Weights of a small mixture-of-experts language model, trained from scratch on English Wikipedia.
Training: a variant of Adam for the experts, 6410 steps.
Below are experts of layer 4 (counted from 0) of a mixture-of-experts language model. Rows are named router (the router's row for the expert) and show model dimensions 0-191. Each number is 500 + 25 x the weight over its row's rms, rounded and kept within 0 to 999. Numbers have three digits each.
After each expert's rows: "raises" lists some tokens whose logits its average output raises strongly, later layers aside. This comes from a sample of Wikipedia text that the model never trained on.

# expert 86
router:564512517500522503475497473482495526496498488485514487510500524480494487480553472532519520490462518481490491479460515518514474446471449503514552487476485455514526527465490444507534496473498519440500481505522531498494505515493485474486471530519459519513478476511480491497492513495474515489506478512479560534516537508448516494494508523501504481492574495481526490498483498514457492571464476485462530498489523533505514511521500467508483480517469492505495496532512510529518469488490518520423528512528458518515476496528511486482495506448489490496476533459513459482497475542488531507
raises: " in", " as", " to", " the", " by", " for"

# expert 91
router:470462496486505467540531481497514488514503522583509509443514505528514513524482512495516475467458487522537478512498439538512492509509500516510436522477534517436506468556494548418515500501522529518477513521495510501520501503500456506476498502526480500501514489498509472532469428506476487482469496487489485457551505486495455489503518483490505492499500528472513509468495521475488494502526461540502443526518485510461536504505462521526542544500515479519493494522479513498507505551498487523516552520496497488497529502504501503511472480486505488496481528484514516489475539500518499510
raises: ".", "-", ",", "oli", "ul", "rug"

# expert 65
router:458469504469471512452519520504515528491483488518507529478527494484498505484467495492502498502520555515508518522560458480522517496491540508515519503495510489539505498511526547471496524485533513501515514495472537446521495482567552539500492512514535564506522524496487470531547509534509495530488499518472480541502498526520476501525469506513505480465484489508487505479494539455493464484498501500565484506454510479504454498463551485488557471501508491464475532523536508537483514453490530493486472522474507528514532490541529499476499474498475477537487520486508548492499521502511483512
raises: "st", " is", "."

# expert 77
router:488478503506507521533492493469536497534489528451452499526489491513533493480510462502524495484517488526472506535496559471493521556483551523483501511489496509496521438508481420498476509483513502502486494528524503522477517522476496508517490501533521499503508501472510512514507494541438474443546516545479542511523454489537488489513514468543533495497510524483504497503454517511506502501510488468505516497483497503511526513534491528507543484535521505452511488482484512486476525554540534473525497493472520513522443514453498477508551501490517506544494497459486446519490488502533479509
raises: " Bowl", "-", "–"

# expert 94
router:512542464523485532447486474490524505497487530454496470512506532516514531523557480531527486443509502507503526529505507520534494444510441540476534503462516448502480525470510476517508495499481462456565471503481488530496493485454487523466505494528449491489428517524502495505503478508462494508549480484511527491508484535460510461501480504479508482497543555497458504513510500539478527504499531483498510496496517514495468493531514486475486511512458506484490479515506523511543497502495471503461487508518475500523448481496512478490475496500496501532450530493508497479491501535481522537
raises: " the", " a", " her", " an"

# expert 70
router:533543470488501495506545511551466525500530510462543537558477540467488463473489491506488520525541483500516523472488568484482472450494512508488497470490520522505460530473493504525511499536490512520508496527498496520529493521523488469501533550453480459556467478520489526534528500463526501494458462502529465514496506469536518515503531501493535506509494442511490467492500490482505497519492496551486462544485489509521493495489526503483488518469493480493491417465513510503488502547471504458496498483537483497498475497481491501493505489500498490514514496525475480535495478546479525471
raises: " and", " in", " to", " of", " on", " or"

# expert 76
router:534499456478494481493509507524491493519487517411501469553482538481516515471483448505495515479504471466534527462487553495458487507499486486454507486525499507532474510460515459554496514503447557532519508494537487528506472497512506461524472485499451476492473488502509490513503508474501510506464505498474497499481500483450516497458498473497468495502481494532518430509491490488509477493502543532516477518498489478499479467545510480493492513522463478474530471473504517485472464509495489475508503524478487471500479539535543494482502516521492493479508443500492468498529476556527532497
raises: "-", "en", "tal"

# expert 67
router:509528477501506467503482521511492488498497470441493483499477443490495482510514537487502494480489468463502493538459525501500496450509518498513558536521510530494464522497508460504471483507513465491520485464518456503508516473498520491525493482475460496506492531477470502511480499496551465522460515481522502499490456513521508516479486524521489534547499525515445527522554554482535526547489529501429493470530507451506507487481509532483516507511484509461493486505498496464514543480497466505445513496496491485490455492470431501508471524512464498475513506523481492528524465479470522524
raises: ":", ",", ";", ".", "\n", " and"

# expert 66
router:493561478448503493500492550527475529471466519435465468523506503487464508517501551503473502507546448482501478529490488452470499481497471473474462530495513503484527520504471518501524460455465497515464505531477483470491518506495510473498484482473521509510545531542483505512512514496453491485533471495516500512506515497461524512526530481444506471523544546487483489500531486520480527487511487500484472512470509508467468499537490499489504481491519532496508476491469567539516480509455500489470520458492519500497426534479496513499521472498485483489530503533481480532494478507488489486
raises: "\n", " |", "ally", "}", " Location", "ret"

# expert 84
router:520529506453540525502526535571487524490505482483509522479526485461565471454478520487497483525533509529482494476473469471465525499539507504464430476543526507527485494514497456531508511473512497516507480563475525471498539514531435496524504544492527478504524499539511502533522455471517531496465514498493481483498514432493499494527509503504482537487487478500507495481493514475494525470513505479488512514506482501473482564451487468522480511486505520473493483531504500540528532505497503500465505501501467499488534477484498505504505482513511493513470460533468486495527489514453492483
raises: " and", " or", "/", " (", ":", ","

# expert 79
router:504474488499497497480518517491478519507493506445432502508506520531499492537502514479465506495508523501492480469514484490495509520506446507513436514458456478546495527539492461466511454514479462504534524473495495495475484527507496477494539522477452461484549503477450488474512507472533491532483512488514537521492513472454513477507521477519494548506481495483468534506480523467505485474466521513464460506499534502462465494529485470510517479496517469487481482517512518511437507501500495543442527524531454495471472515520488517511531489465508501501543508502531486481521507486551470530
raises: " and", ",", ".", " (", "/", " |"

# expert 64
router:543508491489497525464527479479535519505502490508493558493500493483468530465551501507468459531460521525492535510468472519544484531502514478511550480453509510545506506530480491468497537494493504503485500524472468513489469457497490479457445506518520531486512515534538522517503522506510528483481484500490510541488469548524508500537450447456518476515460468481485527493506507479542482522481465515499519469497530531510484503451514517498512522497505509500510525481529481501526534444480457498492516509548482521497541479481480465498510487515488483508552494507476532501454497530515471519
raises: " |", ",", ";", ".", " ", "\n"

# expert 75
router:522533522474489513508508443507521484527449512524486485518559465547511487511559504496507508513489536519526509495496489495527509507497475526535548514488504458479516494527514525430520522498489469500505473481499494533496480492491497446513516525508459467496542478511471466485502512486541478498484466492454506514485554544440488497446509497518468489495535534489528568505496483488495464477549497472478460504489460515526462518528509497494469506529525506456510531474510518491507505458521509493541492505517458518508508463482501511522501496482499470523510498507496478488512540494452483489
raises: " in", " ", ",", " to", " the", " a"

# expert 95
router:486466470516478508516499490509500523499506532538485494485507508477455499523451520491496482482535525518503476506518402507491481516497460504510529473498515515526506478522514473501515531514476496530514499437480504483544480508505528472496529508475486502492525533515475486506537507502528506537473479492536503514467515498468518458462532510504529480464501504489517503508466529511453502465513471518569522477507518495461512520493517521482472495515519505546520549511530508485474522489477483508582457510472489501497545496525465537519500463538485477511536508544509535502479494461513481541
raises: " 2000", " 1", " 2006", " ", " 2020", " 2001"

# expert 90
router:543489497494474477478527552517478504471495518503534479476456478540485493498538504540510482460491480523504469494502493505503493474516533479484574552494469501488479527488535467479469485537489507520493513483507463482487483536486509481516494494488494473507513513538536525535509482510510494484516542501558468509500508530493498485501501528470504494545490439488527523503550545513485465481511483489511486510543525493533496479569499506505470511557507457491455529510513485456501537466507459507467509531485521488489532498490497544493521473480503459480507511479515526495494494479488434529
raises: ":", " in", ",", ";", " for", "."